{"moe_layers": [1, 3, 5, 7, 9], "router_score": "sigmoid", "norm_place": "pre", "rope_base": 49200.0, "optimizer": "soap_variant", "lr_head": 0.00367, "train_tokens": 317000000}
Below are experts of layer 7 (counted from 0) of a mixture-of-experts language model. Rows are named gate (a neuron's input weights, with its number), up (a neuron's input weights, with its number) and show model dimensions 128-255. Each number is 50 + 12 x the weight over its row's rms, rounded and kept within 0 to 99.
Before each expert's rows: "gets" lists some tokens that make up at least twice as much of what it gets as of all text; "mostly gets" lists some tokens that are sent to it at least half of the time. This comes from a sample of Wikipedia text that the model never trained on. Tokens count by the router's weight.

# expert 47
gets: " |", " first", "th", " \"", " second", "\""
mostly gets: " first", " second", " First", " third", " last", " Second"
gate0:34 43 44 66 44 59 35 52 48 31 40 66 39 59 38 51 60 45 52 47 48 52 39 60 47 23 30 42 53 57 52 54 51 59 36 69 51 43 44 32 54 56 55 55 52 39 54 36 40 76 48 53 58 29 50 29 65 44 39 51 51 46 67 51 46 67 54 30 45 42 33 63 55 42 60 69 37 57 56 48 40 36 30 51 60 55 38 51 46 71 49 55 30 58 70 46 53 72 59 44 48 59 37 59 66 43 44 46 64 61 54 63 60 51 47 23 49 38 69 30 39 57 80 50 50 42 34 53
up0:55 52 62 42 44 51 55 52 56 46 57 37 53 42 55 50 60 49 42 40 58 45 50 54 62 47 48 53 29 45 40 65 36 36 75 52 42 60 59 67 51 49 38 39 50 62 59 43 59 23 67 63 50 85 50 57 34 59 49 45 40 60 28 40 50 57 41 53 54 50 67 41 43 70 56 20 55 59 64 55 38 61 70 59 47 46 45 48 64 34 68 52 52 46 40 55 44 45 44 58 35 46 71 46 33 63 66 54 51 46 45 31 55 38 58 82 36 68 38 45 39 47 38 57 53 55 63 46

# expert 38
gets: "-", " \"", "'", "/", " ", " ("
mostly gets: " \"", "/", "–", " re", " '", " un"
gate0:63 48 40 55 60 62 39 46 59 47 54 50 37 28 38 54 45 24 55 41 43 79 49 49 61 55 46 44 41 51 63 63 41 49 51 45 51 40 41 38 31 60 53 36 47 47 49 55 47 22 30 32 50 45 46 72 53 47 43 58 61 53 33 53 37 55 33 49 66 46 55 31 49 48 46 41 38 47 57 32 46 68 50 44 37 60 48 18 53 46 43 73 61 45 45 40 59 63 40 14 42 27 61 34 53 25 52 48 62 36 51 40 40 48 52 53 44 78 69 37 41 56 59 53 19 42 52 36
up0:54 52 76 51 61 62 58 32 46 48 60 55 57 62 57 63 43 79 45 37 47 42 60 48 46 40 65 49 47 55 45 41 48 73 63 59 62 48 37 46 52 35 53 59 61 29 48 37 69 63 77 61 41 39 56 43 32 33 63 39 37 71 76 53 66 33 59 44 63 42 60 53 40 45 63 55 65 60 45 63 44 45 61 75 57 37 28 67 34 40 63 37 49 64 58 54 23 45 43 60 41 56 35 62 47 56 53 51 47 48 66 61 56 65 55 64 40 30 34 55 61 56 26 53 84 45 46 56

# expert 35
gets: ".", "s", " S", "'", "S", ")."
mostly gets: ".", " Species", " 3.", " S", "s", " Des"
gate0:45 42 54 57 53 43 46 57 49 70 54 66 54 65 31 64 52 67 62 46 49 30 65 46 54 36 50 53 31 20 36 61 65 67 47 41 58 58 31 41 39 44 45 47 61 40 57 53 68 64 59 43 37 52 34 39 41 55 48 40 48 55 43 57 42 50 62 29 43 45 36 61 36 34 67 34 42 54 65 72 32 55 50 50 36 36 24 50 55 61 52 47 41 52 49 63 71 48 48 40 49 38 41 47 45 27 45 45 49 56 56 46 37 56 41 47 47 67 42 39 53 54 56 51 47 50 17 39
up0:44 64 30 45 70 51 28 44 52 20 39 47 34 29 52 41 54 27 45 51 25 50 31 58 57 52 58 60 56 67 49 43 28 42 57 46 59 49 50 47 70 54 58 66 37 64 39 53 53 44 50 54 44 51 58 55 56 50 86 45 53 22 70 37 53 40 56 35 73 64 53 43 35 46 30 55 31 59 55 42 65 54 28 40 52 72 51 53 39 45 37 20 39 57 54 67 65 94 52 26 53 60 40 63 44 39 58 72 55 36 64 46 32 42 54 47 56 40 36 48 43 25 44 51 64 60 38 57

# expert 17
gets: " in", " with", " of", " as", " to", " on"
mostly gets: " had", " became", " took", " where", " when", " because"
gate0:48 51 50 65 60 34 53 48 46 64 58 43 53 57 45 50 43 49 61 41 42 49 53 45 58 53 41 52 57 53 42 59 43 61 58 52 60 49 42 52 67 61 73 55 76 50 33 45 59 29 31 41 51 47 49 89 47 38 55 53 51 68 51 44 59 40 58 32 36 49 52 28 54 34 54 45 58 48 34 80 41 31 62 54 45 61 51 56 38 46 53 57 39 55 29 74 28 50 37 65 36 48 51 27 58 35 45 46 56 79 59 65 37 60 74 67 52 47 34 38 60 51 67 39 24 38 54 54
up0:65 56 48 60 50 25 60 50 48 57 60 48 46 57 45 63 32 57 48 38 54 54 49 26 35 55 39 54 63 71 46 56 44 66 52 50 58 42 48 49 68 53 52 39 68 43 52 73 38 58 68 53 48 74 64 51 37 34 50 64 46 50 52 70 63 40 36 42 26 33 64 36 50 27 60 33 51 48 39 65 57 65 48 70 54 50 61 48 33 50 52 46 50 84 52 71 24 51 35 66 44 39 56 47 57 51 43 53 39 54 56 54 31 58 59 43 38 44 25 39 57 57 40 56 38 57 60 46

# expert 1
gets: " ", " 2", " 1", ")", " 0", " —"
mostly gets: " Votes", " Candidate", " ±%", " %", " MF", " Succeed"
gate0:59 60 62 76 71 32 58 44 45 53 49 50 42 39 61 53 35 40 44 43 41 62 45 59 51 35 54 43 53 51 69 26 42 70 51 62 58 43 34 45 46 29 40 39 36 54 45 15 58 15 25 45 73 37 58 45 45 47 38 45 43 67 59 56 45 71 49 58 49 42 59 09 56 68 40 41 42 49 55 46 37 42 48 55 67 70 44 50 58 58 41 45 48 77 63 57 46 45 24 44 63 70 57 68 73 49 68 55 29 51 41 43 51 54 43 70 64 53 44 57 52 64 65 60 46 44 63 43
up0:75 54 39 44 46 52 67 57 47 47 36 53 43 44 78 46 69 52 61 50 47 46 57 49 47 38 33 56 43 32 63 52 32 48 47 52 91 43 55 50 42 49 30 68 62 53 49 27 53 45 78 70 49 52 51 44 49 36 30 63 50 60 57 67 60 33 47 36 54 65 47 42 47 38 59 42 49 54 55 60 61 51 68 36 45 57 41 47 44 54 69 44 34 40 37 70 55 38 66 33 40 46 60 70 50 46 51 63 60 73 46 46 18 44 22 51 72 54 47 30 43 66 50 42 62 60 43 37

# expert 27
gets: "\n", "t", "k", "m", " years", " 2"
mostly gets: "t", " days", " year", "k", " Day", " years"
gate0:31 62 52 50 67 59 52 62 35 63 50 46 60 51 44 24 53 60 66 78 80 38 35 73 42 67 68 39 30 36 38 47 74 63 33 29 54 33 44 47 57 56 44 40 50 57 31 56 45 61 23 22 57 45 44 55 48 51 57 50 58 50 46 56 42 54 61 50 47 37 48 64 63 61 63 37 45 27 42 47 11 46 43 54 30 49 45 67 49 62 46 60 57 51 44 63 49 55 44 52 61 42 28 39 44 71 47 67 36 49 66 53 71 37 53 50 58 59 64 40 54 46 31 57 56 62 42 54
up0:61 54 39 43 42 42 46 64 15 54 56 51 24 56 43 59 57 52 68 60 40 56 37 57 33 48 45 43 49 41 40 53 63 52 43 46 50 32 40 55 40 55 49 30 47 54 28 58 50 14 39 40 69 28 56 34 53 58 43 49 57 64 46 35 49 64 43 44 55 46 51 29 52 37 51 52 48 54 62 48 49 38 59 44 44 43 39 58 34 60 56 48 53 45 28 34 58 43 57 35 63 48 39 59 39 80 64 58 46 48 47 90 72 49 58 39 39 60 42 33 60 59 42 51 84 45 37 47

# expert 26
gets: " in", "|", " In", " on", "In", " by"
mostly gets: " in", " In", "In", " during", " During", " According"
gate0:48 36 47 80 36 45 42 49 74 50 47 55 56 61 41 59 56 46 46 45 38 50 50 49 51 44 42 40 38 48 36 42 67 57 63 49 43 54 47 50 60 62 51 47 53 54 56 28 58 58 44 48 51 49 52 41 49 69 37 63 68 50 51 52 50 45 38 48 57 50 41 57 71 44 78 71 47 58 34 43 48 33 29 60 27 63 23 63 36 26 47 75 29 35 31 50 57 25 38 58 47 45 39 51 44 52 43 50 54 41 52 41 73 53 65 56 37 62 47 29 48 65 68 61 39 57 69 61
up0:55 54 53 06 51 46 82 53 51 47 46 39 60 44 48 46 63 28 49 43 39 65 50 46 58 32 63 67 47 71 72 55 31 69 29 41 62 47 59 50 33 53 53 42 45 51 34 69 80 33 46 38 48 56 52 35 39 45 46 50 51 78 46 61 56 52 41 51 35 63 50 63 34 66 32 49 63 41 56 55 34 81 79 49 56 47 60 55 61 60 55 41 55 52 68 46 42 77 64 58 45 52 63 41 63 36 45 47 50 63 46 50 59 47 27 58 60 56 39 44 44 67 39 54 66 48 45 51

# expert 10
gets: " ", " (", "-", "|", "\n", "("
mostly gets: " (", " ", "(", " (18", " (3", " (1"
gate0:46 56 56 47 47 57 29 40 53 45 53 57 73 45 78 30 71 49 31 60 68 52 63 35 59 38 58 55 43 52 53 59 56 35 59 49 48 44 56 46 43 55 55 49 67 43 63 54 43 45 71 48 58 42 38 62 72 74 59 45 19 55 55 41 30 59 47 31 16 47 60 50 59 64 54 59 63 64 32 39 52 43 47 52 28 54 43 57 46 66 71 27 53 37 55 37 44 47 66 44 47 38 43 41 47 60 73 42 51 36 56 65 41 42 61 43 46 57 61 35 40 26 44 51 45 27 74 48
up0:43 50 55 52 29 51 23 47 49 35 55 38 63 42 45 33 70 49 34 67 78 35 79 49 54 38 61 69 58 75 64 51 60 35 60 58 26 69 72 60 48 50 56 64 40 51 69 50 49 43 68 44 58 49 58 50 63 71 54 53 11 46 33 35 46 60 24 42 18 41 69 48 51 28 54 59 68 45 51 48 40 55 40 51 48 59 58 44 54 47 62 35 55 46 72 55 62 47 48 52 38 32 43 38 50 40 63 63 62 33 62 35 48 42 63 47 49 34 48 36 45 35 54 62 55 31 57 64

# expert 25
gets: ".", "\n", " for", "\"", ")", "=="
mostly gets: ").", "\".", ".\"", "\",", " for", " However"
gate0:61 36 39 33 45 44 41 45 49 69 58 45 51 31 56 43 60 38 93 46 58 68 47 60 57 51 51 49 34 48 41 34 57 51 50 76 55 47 42 63 52 55 57 43 43 41 14 56 59 59 38 54 52 14 47 61 78 58 34 21 58 52 47 49 61 53 37 38 48 37 43 46 40 42 46 52 43 54 24 60 37 43 46 47 41 70 39 52 15 71 57 51 46 51 51 51 52 51 63 47 56 59 45 63 53 53 83 55 51 38 41 20 57 65 49 24 39 60 51 42 31 54 52 34 76 54 47 36
up0:47 48 65 43 58 57 42 60 49 26 60 49 60 67 45 52 37 53 21 53 63 19 55 46 40 49 56 39 71 58 62 70 43 48 41 64 38 51 53 50 58 35 55 52 55 38 60 47 47 43 55 40 68 59 72 51 24 45 42 67 45 53 39 37 36 58 56 63 31 42 67 71 48 47 61 44 54 56 61 45 43 37 47 55 58 34 62 48 59 57 21 59 41 46 64 47 23 30 39 56 49 35 40 48 50 54 28 50 51 63 61 51 54 57 43 68 40 55 43 66 62 53 65 56 39 32 53 65

# expert 22
gets: " of", " and", ",", " is", " was", " are"
mostly gets: " than", " including", " are", " primarily", " often", " mainly"
gate0:56 29 58 43 42 37 27 53 42 52 49 50 56 30 56 66 32 44 38 45 54 47 59 26 43 37 42 37 39 35 25 46 46 63 42 49 44 39 61 44 55 32 46 41 47 45 37 40 43 40 38 34 61 48 59 42 78 37 42 35 50 47 45 66 66 58 60 53 45 62 50 62 53 49 64 44 49 53 54 58 60 43 41 49 40 54 50 59 54 46 63 53 41 61 67 47 70 48 49 57 49 32 56 55 50 51 65 49 66 37 49 36 52 45 39 49 63 63 41 53 51 46 43 52 52 57 56 39
up0:49 69 31 49 43 50 61 43 48 49 55 61 50 70 46 39 41 63 59 37 48 47 31 67 59 56 76 58 71 63 71 65 62 43 50 50 45 52 39 56 41 68 49 65 60 52 65 62 54 67 69 71 28 45 41 44 52 62 56 55 41 62 61 50 29 35 40 43 50 43 59 40 65 55 50 51 52 62 37 53 54 49 70 39 57 41 48 52 45 47 50 51 60 47 42 60 18 40 50 41 41 83 62 45 37 65 43 38 60 56 57 52 55 45 68 53 49 31 48 46 52 43 47 49 57 49 41 61

# expert 31
gets: " and", " |", " of", ",", "-", " with"
mostly gets: " &", " vs", " alongside", " and", " ITA", " joined"
gate0:70 43 44 60 35 57 76 63 41 31 63 55 61 83 27 28 52 37 59 43 56 59 52 62 58 56 60 56 48 82 35 50 57 59 51 57 64 80 57 54 61 58 65 64 57 55 53 55 27 45 20 44 51 34 40 61 29 57 64 45 54 45 39 34 77 33 60 50 51 63 47 52 45 43 46 49 47 68 38 62 53 51 50 74 43 60 58 51 38 67 44 41 62 33 36 55 39 65 28 44 45 39 57 24 38 73 42 47 57 46 55 48 37 38 45 61 56 64 33 18 52 67 57 64 47 47 46 65
up0:65 49 42 78 39 42 64 57 41 26 42 64 38 42 65 51 52 42 32 36 40 54 52 40 42 45 37 66 62 56 51 41 50 56 47 36 77 31 52 48 58 40 58 58 48 70 64 60 57 60 40 40 42 36 41 65 39 47 50 31 49 46 41 45 56 32 55 62 33 28 38 56 40 36 31 45 31 70 49 41 31 24 37 59 34 58 56 46 30 44 53 38 40 56 29 54 46 43 70 51 41 46 55 44 68 69 54 66 72 54 42 70 51 37 43 51 43 57 45 47 47 54 55 43 50 45 38 47

# expert 0
gets: ",", "),", ";", " up", " –", "\","
mostly gets: ",", "),", "\",", " up", " located", " opened"
gate0:52 52 51 29 59 57 54 54 41 73 64 47 55 60 54 27 67 42 15 73 42 57 45 46 52 41 47 61 43 43 59 58 45 53 30 50 65 59 50 35 38 58 36 36 59 62 77 67 56 42 13 51 46 45 43 52 53 51 51 37 46 45 52 60 44 48 56 40 68 38 47 52 60 38 75 55 33 67 58 61 45 56 45 50 44 49 44 52 51 63 50 71 39 42 58 57 50 44 83 44 63 45 57 20 52 72 43 34 51 51 77 52 46 60 46 58 56 52 57 36 36 34 77 33 41 25 44 40
up0:49 53 63 64 32 33 55 53 52 47 52 53 47 43 45 68 23 40 59 07 51 36 63 63 48 52 68 47 59 54 43 54 50 26 65 52 35 46 39 60 63 49 59 52 39 34 46 49 44 33 66 50 53 53 67 56 54 49 51 60 40 64 48 45 41 42 52 61 48 51 45 46 63 63 43 27 54 44 39 46 46 52 52 53 33 51 47 43 45 23 54 34 60 62 49 44 48 48 40 49 43 39 69 58 44 44 53 51 50 52 42 55 57 47 68 48 56 54 44 52 65 67 21 44 60 71 60 42

# expert 39
gets: " 1", " 2", " 3", " 0", " 4", " 5"
mostly gets: " 5", " 13", " 3", " 6", " 24", " 1"
gate0:63 21 54 51 51 55 39 46 56 41 45 49 61 50 36 39 51 68 56 46 54 38 66 46 58 53 46 49 43 35 19 52 52 38 58 62 54 64 38 39 20 58 62 34 31 55 34 37 51 48 38 54 80 36 45 49 56 55 48 47 55 35 43 57 48 49 45 34 64 64 60 54 56 53 50 63 64 49 51 36 51 55 67 35 41 43 27 48 60 68 44 36 41 53 53 36 47 46 73 65 56 64 65 37 42 51 47 46 37 50 43 54 38 64 43 49 41 47 73 59 47 45 55 60 52 44 55 45
up0:21 45 42 33 77 61 72 36 45 57 46 20 48 53 58 53 17 46 48 58 58 56 55 40 39 49 43 55 55 39 32 54 56 53 48 32 48 37 49 64 46 43 62 52 57 59 55 15 58 45 41 64 60 31 61 73 55 46 46 46 57 27 54 55 62 34 54 66 63 25 54 41 48 45 39 35 39 57 39 45 60 32 56 36 39 81 57 53 57 57 51 42 57 39 44 53 40 78 61 33 59 63 37 37 47 63 40 39 51 60 52 62 33 64 67 46 47 43 61 45 36 40 51 55 42 41 44 49

# expert 6
gets: " by", ".", " |", " as", ";", " with"
mostly gets: " Republican", " by", " politician", " director", " producer", " medalist"
gate0:29 59 37 45 70 33 58 61 50 29 44 58 65 58 33 48 71 40 54 65 33 66 38 75 49 57 42 21 64 42 29 30 40 60 69 59 69 43 43 59 74 59 40 43 71 59 57 57 49 37 59 44 41 38 30 43 50 56 48 35 48 28 54 51 67 50 37 42 58 49 40 55 59 40 38 66 44 45 23 46 59 48 43 51 59 62 37 32 51 49 55 45 62 49 40 74 36 69 42 56 60 53 32 44 23 50 44 67 49 38 45 62 48 55 41 38 56 47 26 22 51 50 75 44 43 45 48 30
up0:28 49 44 50 54 36 65 49 44 24 41 47 47 42 43 49 35 42 32 73 52 35 27 59 60 75 52 66 83 32 57 45 49 54 50 54 67 55 33 52 60 56 52 39 33 52 55 60 45 15 57 51 44 39 37 58 33 56 44 51 35 52 33 58 59 62 56 38 49 40 47 51 56 38 53 52 27 39 31 27 43 46 29 42 55 40 55 56 51 48 30 81 39 37 36 41 70 41 48 44 54 43 71 49 61 44 39 63 61 37 38 60 52 64 61 70 64 66 53 78 42 44 66 17 67 60 63 54

# expert 43
gets: ",", " that", " the", " which", " of", " in"
mostly gets: " that", " which", " where", " 2017,", " 2015,", " 2023,"
gate0:49 40 52 80 57 43 45 69 56 59 59 61 44 77 44 56 49 52 53 69 45 48 76 48 50 59 42 34 37 34 30 52 85 40 45 40 52 57 45 36 60 68 29 62 71 66 57 81 38 66 42 35 52 61 38 46 49 36 46 63 54 69 59 31 58 33 59 48 58 45 76 66 43 40 54 47 63 47 47 44 71 51 47 53 48 46 61 38 43 49 55 43 31 57 52 55 62 43 33 51 32 48 52 37 45 52 60 58 46 46 50 53 53 52 33 67 45 39 62 43 50 36 66 42 30 48 50 49
up0:43 38 28 72 46 41 48 52 55 60 59 40 56 48 43 51 46 62 56 63 60 61 52 39 46 75 45 42 39 43 45 56 87 38 34 32 45 59 52 31 46 48 24 59 57 59 62 67 49 63 41 45 49 51 58 51 52 46 51 63 53 54 44 53 57 46 57 38 61 34 67 60 40 52 49 43 51 46 27 45 59 56 48 30 41 61 50 42 55 60 74 42 54 55 43 27 48 40 47 40 48 46 54 46 48 54 48 62 52 62 69 74 56 75 28 62 35 21 60 66 61 34 57 46 25 53 60 60

# expert 29
gets: "\n", " |", ")", "==", "===", " =="
mostly gets: " ===", " ====", "---|---|---|---|", " ==", " provides", "    "
gate0:42 35 32 42 32 69 37 47 28 32 44 66 63 54 49 27 51 66 31 77 38 60 70 52 50 32 34 29 27 46 55 67 30 47 51 55 50 62 57 31 41 51 57 46 64 50 49 55 31 59 50 41 38 51 54 43 81 46 40 49 40 47 74 59 40 49 52 34 61 54 38 54 66 60 56 88 58 38 43 58 45 33 48 34 60 32 43 50 59 62 58 69 52 56 39 35 66 49 40 60 56 25 47 64 49 55 38 48 43 45 49 64 57 46 31 34 54 44 37 52 46 47 41 51 58 52 59 48
up0:48 60 39 58 68 39 59 66 69 52 55 64 51 56 50 51 50 51 59 45 59 47 33 33 55 64 61 51 60 60 49 45 67 55 59 48 50 56 40 48 38 50 55 79 53 59 55 47 53 40 62 68 67 52 39 38 37 54 50 59 54 42 36 31 47 64 52 39 50 53 50 39 49 29 59 16 58 53 47 59 46 33 40 45 35 39 60 63 57 52 41 37 48 45 63 81 53 40 49 43 39 57 39 60 49 50 47 57 43 53 53 36 41 26 63 56 54 44 44 72 42 62 61 30 37 32 55 56